From a checkpoint of a small mixture-of-experts model trained on Wikipedia: 2 picks a token, a softmax router.
Below are experts of layer 4 (counted from 0) of a mixture-of-experts language model. Rows are named gate (a neuron's input weights, with its number), up (a neuron's input weights, with its number), down (a neuron's output weights, with its number) and show model dimensions 0-127. Each number is 200 + 20 x the weight over its row's rms, rounded and kept within 0 to 999.
Before each expert's rows: "comes before" lists some tokens at least twice as common just after its tokens as in all text; "gets" lists some tokens that make up at least twice as much of what it gets as of all text. This comes from a sample of Wikipedia text that the model never trained on. Tokens count by the router's weight.

# expert 6
comes before: " ", " the", " f", "cc", " re", " p"
gets: " the", " a", " in", " an", " his", " The"
gate8,206,205,206,218,209,210,163,211,185,234,214,226,229,217,181,158,197,188,228,201,224,187,203,179,223,201,194,205,228,194,194,179,142,206,212,199,199,195,167,224,193,197,215,203,226,220,165,214,182,238,204,160,195,207,187,167,208,221,248,190,182,183,221,188,227,207,173,205,198,181,202,177,217,224,174,210,214,185,209,229,191,187,217,206,214,167,230,194,186,193,218,214,211,217,180,196,212,228,222,179,181,237,181,178,195,234,219,193,199,201,204,198,211,211,183,203,219,166,181,190,182,160,240,214,209,214,205,215
up8,217,247,174,200,206,246,159,203,204,178,218,203,242,222,185,168,190,183,220,200,224,199,185,213,216,248,216,222,221,212,203,205,197,198,207,199,224,193,194,200,221,177,213,199,193,213,186,190,234,190,217,186,208,164,185,207,209,180,230,192,189,195,228,209,216,193,160,216,208,210,172,196,215,191,144,226,188,210,179,229,188,177,165,155,202,169,207,195,183,177,218,195,205,210,213,201,213,199,207,181,185,216,211,210,176,168,211,216,216,190,199,220,212,194,220,193,181,202,180,189,241,147,179,192,196,207,189,185
down8,192,227,177,215,182,208,167,188,233,183,201,200,173,178,195,210,185,230,200,178,184,185,176,173,203,178,167,207,173,202,196,205,175,231,221,206,167,223,172,173,189,200,168,225,191,243,198,195,218,215,226,231,202,210,178,219,189,222,220,187,200,208,196,193,195,212,206,191,172,218,198,210,216,230,206,200,202,185,219,210,180,212,209,218,185,197,238,195,202,243,206,209,201,236,206,202,205,237,207,233,207,199,191,215,187,251,225,214,227,175,207,242,208,187,199,194,214,220,205,231,195,204,211,239,255,183,191,205

# expert 5
comes before: " |", " 19", ".", "2", "5", "1"
gets: " 19", " 1", ".", " 2", " 18", " 3"
gate4,197,185,235,202,238,204,171,176,230,227,188,200,169,153,223,191,172,225,224,215,204,234,211,222,234,211,216,195,219,183,218,198,193,218,212,175,198,209,221,195,205,231,206,197,185,176,197,211,196,232,191,196,198,232,213,199,230,178,192,214,194,171,234,232,219,197,177,210,214,213,219,214,213,218,219,225,208,187,188,182,186,228,197,204,198,197,185,184,219,183,199,196,206,184,195,226,165,179,235,189,210,179,220,192,231,199,228,233,196,156,175,162,196,222,213,177,213,210,223,175,223,169,193,207,193,173,189,229
up4,196,193,220,182,231,185,214,189,209,250,160,179,198,161,211,186,178,214,203,183,179,203,229,239,214,232,210,251,202,202,224,210,193,195,213,188,171,208,234,207,201,201,190,185,182,143,200,198,195,218,196,191,199,212,181,216,212,199,196,217,182,198,205,179,172,225,169,203,195,208,209,212,171,226,205,230,185,206,170,215,222,203,200,201,155,192,199,203,233,200,179,190,234,223,208,231,213,191,204,170,225,165,227,182,195,183,218,220,195,178,205,179,199,213,171,186,237,205,231,192,184,199,204,225,207,182,206,224
down4,195,212,177,217,196,217,177,180,187,188,217,199,201,206,175,204,175,213,182,196,176,180,223,186,170,225,200,187,232,224,190,200,179,169,201,208,167,189,180,213,219,197,183,209,161,191,198,179,241,195,193,188,199,245,206,213,200,198,219,170,187,212,173,162,197,218,179,141,209,203,174,202,204,233,154,198,224,187,176,190,163,180,204,225,176,242,208,212,167,173,188,172,204,203,155,230,184,213,171,192,160,224,208,193,200,194,205,195,198,197,210,199,227,230,206,216,200,195,211,213,219,208,201,214,210,211,186,196

# expert 0
comes before: " ", " and", " of", ".", " is", " in"
gets: ",", " and", ")", "\"", " it", " or"
gate8,171,203,225,217,165,160,179,220,188,223,176,173,184,203,161,180,215,182,188,189,171,198,198,219,185,230,215,198,180,192,200,164,207,216,204,220,189,171,204,239,189,176,217,214,221,198,230,211,206,180,214,181,214,193,196,167,208,255,196,213,189,204,208,190,198,219,164,167,176,216,184,203,209,211,215,179,197,195,223,211,176,222,211,227,212,218,188,182,216,214,209,198,210,168,194,211,183,175,229,200,196,178,236,217,183,223,163,177,188,192,230,174,195,230,170,206,180,193,210,191,185,236,219,178,222,181,181,216
up8,215,193,201,208,247,178,181,220,227,180,248,196,201,222,210,214,152,213,222,232,196,200,193,196,194,224,205,201,195,203,214,232,181,196,211,185,185,218,211,212,208,193,160,217,200,237,198,176,219,187,224,194,193,184,185,202,211,219,189,189,186,233,177,234,186,204,244,175,217,182,220,172,213,213,215,209,240,184,233,211,195,185,186,184,176,187,187,219,174,215,167,210,195,187,189,233,233,222,196,182,150,212,205,210,179,217,216,197,220,201,215,193,222,162,211,207,198,227,177,197,204,170,218,224,196,217,217,175
down8,239,218,198,186,189,242,209,177,217,228,183,195,203,200,193,168,232,174,196,189,227,218,168,198,197,191,204,164,218,187,217,207,229,180,187,224,174,224,239,203,218,201,188,186,219,158,190,199,196,183,142,163,202,208,210,200,223,190,215,199,176,202,172,181,234,216,194,197,210,208,202,217,173,201,192,204,219,208,225,221,189,212,187,216,211,174,226,186,174,185,176,206,217,184,226,199,199,208,207,185,173,172,220,174,225,205,194,216,216,163,221,184,195,224,177,212,192,182,207,181,244,171,230,183,207,231,207,203

# expert 8
comes before: "\n", "|", "-", "==", "The", "==="
gets: "\n", " \"", " (", "==", " ==", "==="
gate8,219,219,233,205,198,205,209,222,203,173,212,238,197,202,183,188,197,205,195,150,200,213,200,190,216,230,196,183,209,186,212,216,186,184,243,211,205,204,228,187,190,226,210,179,201,163,215,202,164,207,237,175,187,213,197,196,228,215,191,222,192,220,181,169,235,230,176,183,224,200,200,199,187,191,216,198,200,212,226,153,185,182,140,189,222,213,193,212,217,199,220,206,221,215,222,178,235,208,202,172,197,201,201,198,200,248,220,159,191,207,217,206,186,228,177,248,201,213,216,228,225,188,205,210,215,206,202,210
up8,239,222,162,217,209,183,176,187,163,216,210,192,223,216,216,194,213,207,167,197,208,219,192,199,194,211,198,215,225,193,178,216,182,226,223,217,187,235,185,201,207,190,183,169,184,213,226,209,207,206,212,213,223,183,175,238,163,199,195,192,172,197,190,239,196,182,175,240,184,196,182,198,220,213,205,192,183,207,208,214,202,171,237,204,168,188,166,199,216,213,206,193,238,193,201,208,201,217,247,225,185,196,246,184,186,204,207,227,213,216,232,230,186,170,193,209,203,232,173,167,217,207,186,222,177,177,178,204
down8,186,172,192,167,211,170,175,191,204,175,212,229,188,206,206,211,176,199,169,169,187,204,171,199,205,196,186,214,169,202,201,227,209,204,205,220,196,204,210,234,184,150,196,198,203,191,181,211,239,240,190,205,180,154,202,204,215,201,159,187,182,206,180,197,169,204,185,199,174,201,144,206,210,221,189,199,195,201,212,230,214,161,207,201,164,200,199,199,219,203,212,199,209,208,224,193,226,220,134,224,201,183,209,177,171,214,169,208,187,176,185,212,229,200,215,212,208,190,208,177,187,173,207,216,233,222,194,203

# expert 16
comes before: "\n", " ", "-", " 1", " 0", " 2"
gets: " |", ".", ";", "|", "ed", " ("
gate8,205,193,152,216,181,174,163,221,205,197,240,211,207,192,189,214,188,168,175,161,188,211,198,233,198,207,221,200,227,209,218,188,209,203,187,232,193,204,229,189,195,225,216,236,238,189,193,193,217,188,235,231,231,217,217,210,232,190,210,184,224,203,175,178,205,224,204,209,192,211,180,170,207,237,194,238,201,200,216,196,170,173,169,171,202,188,202,185,208,198,185,210,171,180,214,208,169,198,212,219,177,169,202,208,191,211,203,199,234,198,224,215,216,215,197,209,230,176,220,163,229,198,184,199,161,215,224,197
up8,234,212,180,213,246,196,147,193,223,174,207,207,196,182,183,193,155,172,233,213,177,207,171,200,169,210,228,206,191,212,220,203,198,211,216,199,205,204,184,211,181,213,194,203,202,174,195,179,196,219,218,231,210,194,221,210,224,192,225,164,188,193,199,204,186,238,215,206,217,211,187,208,196,183,202,211,196,221,191,183,221,201,191,165,214,181,229,187,220,205,169,207,186,185,197,212,191,198,199,224,147,158,211,235,190,145,226,187,207,204,219,215,219,242,210,205,216,235,205,182,215,202,200,202,176,171,176,198
down8,174,192,187,208,208,206,172,213,187,193,189,180,215,241,182,212,210,170,199,249,171,184,207,182,220,220,212,183,194,183,195,183,216,201,168,182,193,192,186,194,164,176,143,194,241,211,168,242,188,198,205,203,195,222,208,220,160,201,188,200,170,213,189,219,178,227,239,174,173,206,183,183,181,185,199,198,185,175,209,178,186,215,179,197,163,158,202,198,215,202,191,179,157,200,184,216,182,198,201,215,224,207,185,209,241,200,221,202,203,229,171,211,208,201,201,185,195,190,227,223,208,182,215,186,210,212,206,169

# expert 10
comes before: " the", " a", " 19", " his", "ten", " 18"
gets: " in", " on", " at", " the", " of", " for"
gate8,197,187,191,225,207,164,212,215,223,205,207,193,208,216,222,191,184,227,190,219,157,179,173,228,192,174,187,226,200,154,196,226,175,171,206,228,203,200,232,185,205,162,161,182,186,215,181,187,225,226,189,224,191,208,176,203,181,239,214,166,193,169,205,198,195,204,174,202,210,197,234,218,187,243,164,165,216,177,172,221,181,190,203,213,185,187,196,229,216,201,198,201,237,184,207,212,186,180,166,205,193,213,215,201,212,231,189,183,190,176,186,216,199,193,175,207,203,207,159,211,189,203,208,217,170,185,222,182
up8,221,195,227,190,216,192,195,199,208,213,225,172,224,201,196,191,169,243,193,198,169,194,177,190,192,156,182,202,174,192,196,200,161,151,201,207,231,226,199,199,190,166,187,200,205,237,142,169,218,213,201,247,185,217,201,183,197,212,168,152,213,191,201,207,195,193,210,190,214,217,239,192,183,199,195,154,214,224,187,178,200,192,218,175,200,216,202,184,218,185,204,220,221,204,227,200,177,189,216,214,218,190,206,201,242,201,204,182,188,202,219,197,203,169,189,224,182,193,205,203,179,197,216,216,166,209,235,204
down8,185,224,199,180,202,192,169,191,185,191,228,183,205,181,172,169,223,208,221,186,196,175,210,214,191,202,165,189,192,199,203,251,186,190,218,182,193,194,174,204,230,188,221,174,258,190,175,190,188,209,173,191,216,222,166,211,197,203,204,193,214,203,211,210,188,196,186,216,191,238,210,159,195,205,227,199,193,211,187,224,202,237,226,142,180,177,177,229,201,193,207,192,201,200,202,193,206,211,221,239,252,167,188,181,198,205,172,197,166,204,187,197,227,211,188,185,202,225,196,220,198,224,198,203,208,215,176,241

# expert 7
comes before: "s", "ed", "ing", " of", "ment", "er"
gets: "al", "t", "d", "y", "ment", "er"
gate8,209,205,183,207,206,229,160,226,217,223,229,200,174,198,191,185,182,183,187,197,224,218,190,209,229,214,189,204,188,186,209,192,183,155,189,196,214,233,169,212,223,225,207,193,212,178,183,182,179,223,218,207,213,215,210,184,184,204,229,196,183,155,205,206,230,224,220,193,221,221,182,216,182,232,196,194,200,198,199,211,163,186,207,209,190,175,189,206,173,222,171,189,227,187,189,203,237,204,159,191,183,231,238,212,166,242,217,212,176,156,226,216,213,226,191,213,200,183,205,225,212,209,197,241,208,177,221,193
up8,189,209,173,180,201,215,186,191,182,174,203,218,175,199,209,236,203,223,209,209,222,187,171,185,179,182,219,208,207,191,215,215,180,168,210,208,236,176,214,205,204,175,178,183,178,208,181,200,205,183,191,199,221,192,229,213,212,216,174,199,209,200,199,192,216,214,205,219,186,179,182,216,178,219,164,205,174,159,193,219,236,228,194,247,172,220,177,162,181,192,187,176,227,226,231,205,192,241,201,162,215,217,188,210,227,234,161,221,184,236,194,215,175,212,201,183,174,200,213,194,172,210,196,202,198,179,162,188
down8,183,199,213,225,232,187,239,176,182,213,208,216,229,173,169,202,203,176,202,176,208,200,209,176,244,208,192,202,206,207,218,189,204,180,206,193,204,220,201,199,216,218,180,234,185,195,199,215,202,201,208,195,199,184,212,203,244,217,243,208,175,165,193,193,216,201,194,195,193,193,221,197,191,213,211,240,161,233,189,230,200,231,223,185,223,187,181,210,160,203,145,163,178,195,211,226,194,228,153,200,217,190,232,194,196,213,216,220,202,165,180,188,197,193,174,222,190,241,185,221,192,198,190,215,214,229,189,207

# expert 1
comes before: " |", " the", ")", "–", "–20", "–19"
gets: " of", ":", ".", " |", " the", "="
gate1,177,200,210,208,210,210,214,211,202,204,204,188,194,196,176,190,228,194,179,208,195,234,218,214,181,186,202,237,210,208,190,204,199,189,225,148,233,179,192,186,210,211,187,153,187,197,221,162,212,206,155,194,200,237,207,191,201,189,210,221,202,179,206,210,247,223,220,168,233,193,216,189,163,191,201,196,189,209,192,195,197,201,172,201,193,199,205,187,251,230,179,204,221,172,209,184,212,192,194,214,177,187,220,179,226,214,174,185,194,184,187,165,187,209,221,152,201,196,220,211,207,181,174,213,167,245,173,228
up1,202,205,230,196,185,202,194,207,151,196,223,209,193,216,162,224,221,200,211,197,209,180,191,196,171,214,197,177,211,201,197,207,221,219,165,217,199,205,197,217,197,180,234,195,212,215,180,176,225,208,223,222,186,162,191,190,180,193,189,210,176,229,176,181,166,161,191,237,184,213,195,196,214,194,246,166,188,193,211,176,195,189,206,195,190,223,201,191,185,193,215,212,165,215,176,204,191,214,219,207,203,243,201,200,175,208,237,216,215,223,196,204,180,177,169,227,248,230,193,192,248,183,246,204,207,189,228,203
down1,205,212,229,230,226,200,167,240,200,227,222,158,198,189,213,222,196,195,216,188,196,216,182,209,178,185,168,187,182,201,244,174,188,194,232,229,192,203,205,221,209,194,192,226,197,202,214,228,210,204,215,196,258,213,202,202,196,219,171,220,186,162,208,204,186,188,176,205,188,197,154,217,191,185,191,177,201,166,195,207,198,195,245,188,176,205,183,179,222,182,200,226,215,189,212,202,242,184,196,192,220,168,204,230,195,198,174,195,227,216,214,195,188,177,222,205,186,217,225,185,201,176,179,203,244,172,193,226

# expert 4
comes before: ",", " |", " (", "'", " was", " and"
gets: "s", "son", ")", "'", " John", "ton"
gate7,209,196,214,221,194,243,238,180,202,175,179,173,197,174,201,207,190,193,197,179,181,193,192,189,179,184,209,178,223,193,210,211,200,213,199,192,200,195,229,213,209,176,197,216,199,187,214,210,222,204,210,180,240,172,190,185,230,178,202,250,210,181,216,224,206,203,185,207,203,218,174,184,208,168,182,157,182,216,167,197,182,196,192,183,210,225,197,186,181,219,184,169,200,189,222,242,209,213,211,223,179,156,198,226,187,184,214,181,212,204,168,211,238,178,254,201,215,227,174,189,168,202,172,192,186,247,197,203
up7,177,204,198,182,226,161,144,209,199,204,216,220,210,185,184,199,187,220,178,232,245,213,224,173,205,218,188,216,178,202,189,195,213,165,212,183,207,214,169,203,186,232,200,217,181,196,208,206,177,180,188,223,170,246,219,202,173,231,221,179,206,207,198,186,194,196,196,214,196,193,204,187,196,209,203,230,224,174,219,178,202,212,174,213,192,159,202,214,235,185,202,238,222,230,194,192,210,202,210,199,194,227,197,166,221,199,178,236,162,202,229,217,185,215,175,205,227,190,192,212,233,227,187,204,213,165,183,195
down7,194,202,191,247,202,204,203,204,199,225,187,259,212,197,221,196,176,217,184,185,239,211,194,183,226,219,210,197,207,187,227,183,188,223,223,200,225,198,203,198,183,224,211,203,210,187,176,195,165,226,223,224,175,216,178,201,214,209,175,159,164,189,208,228,228,218,157,199,200,230,205,199,200,173,192,153,241,192,202,205,196,163,192,193,213,199,237,192,237,211,231,215,196,189,203,193,208,209,245,204,182,212,211,190,209,165,169,201,195,195,246,177,211,201,198,197,191,236,183,188,215,185,199,204,200,181,210,214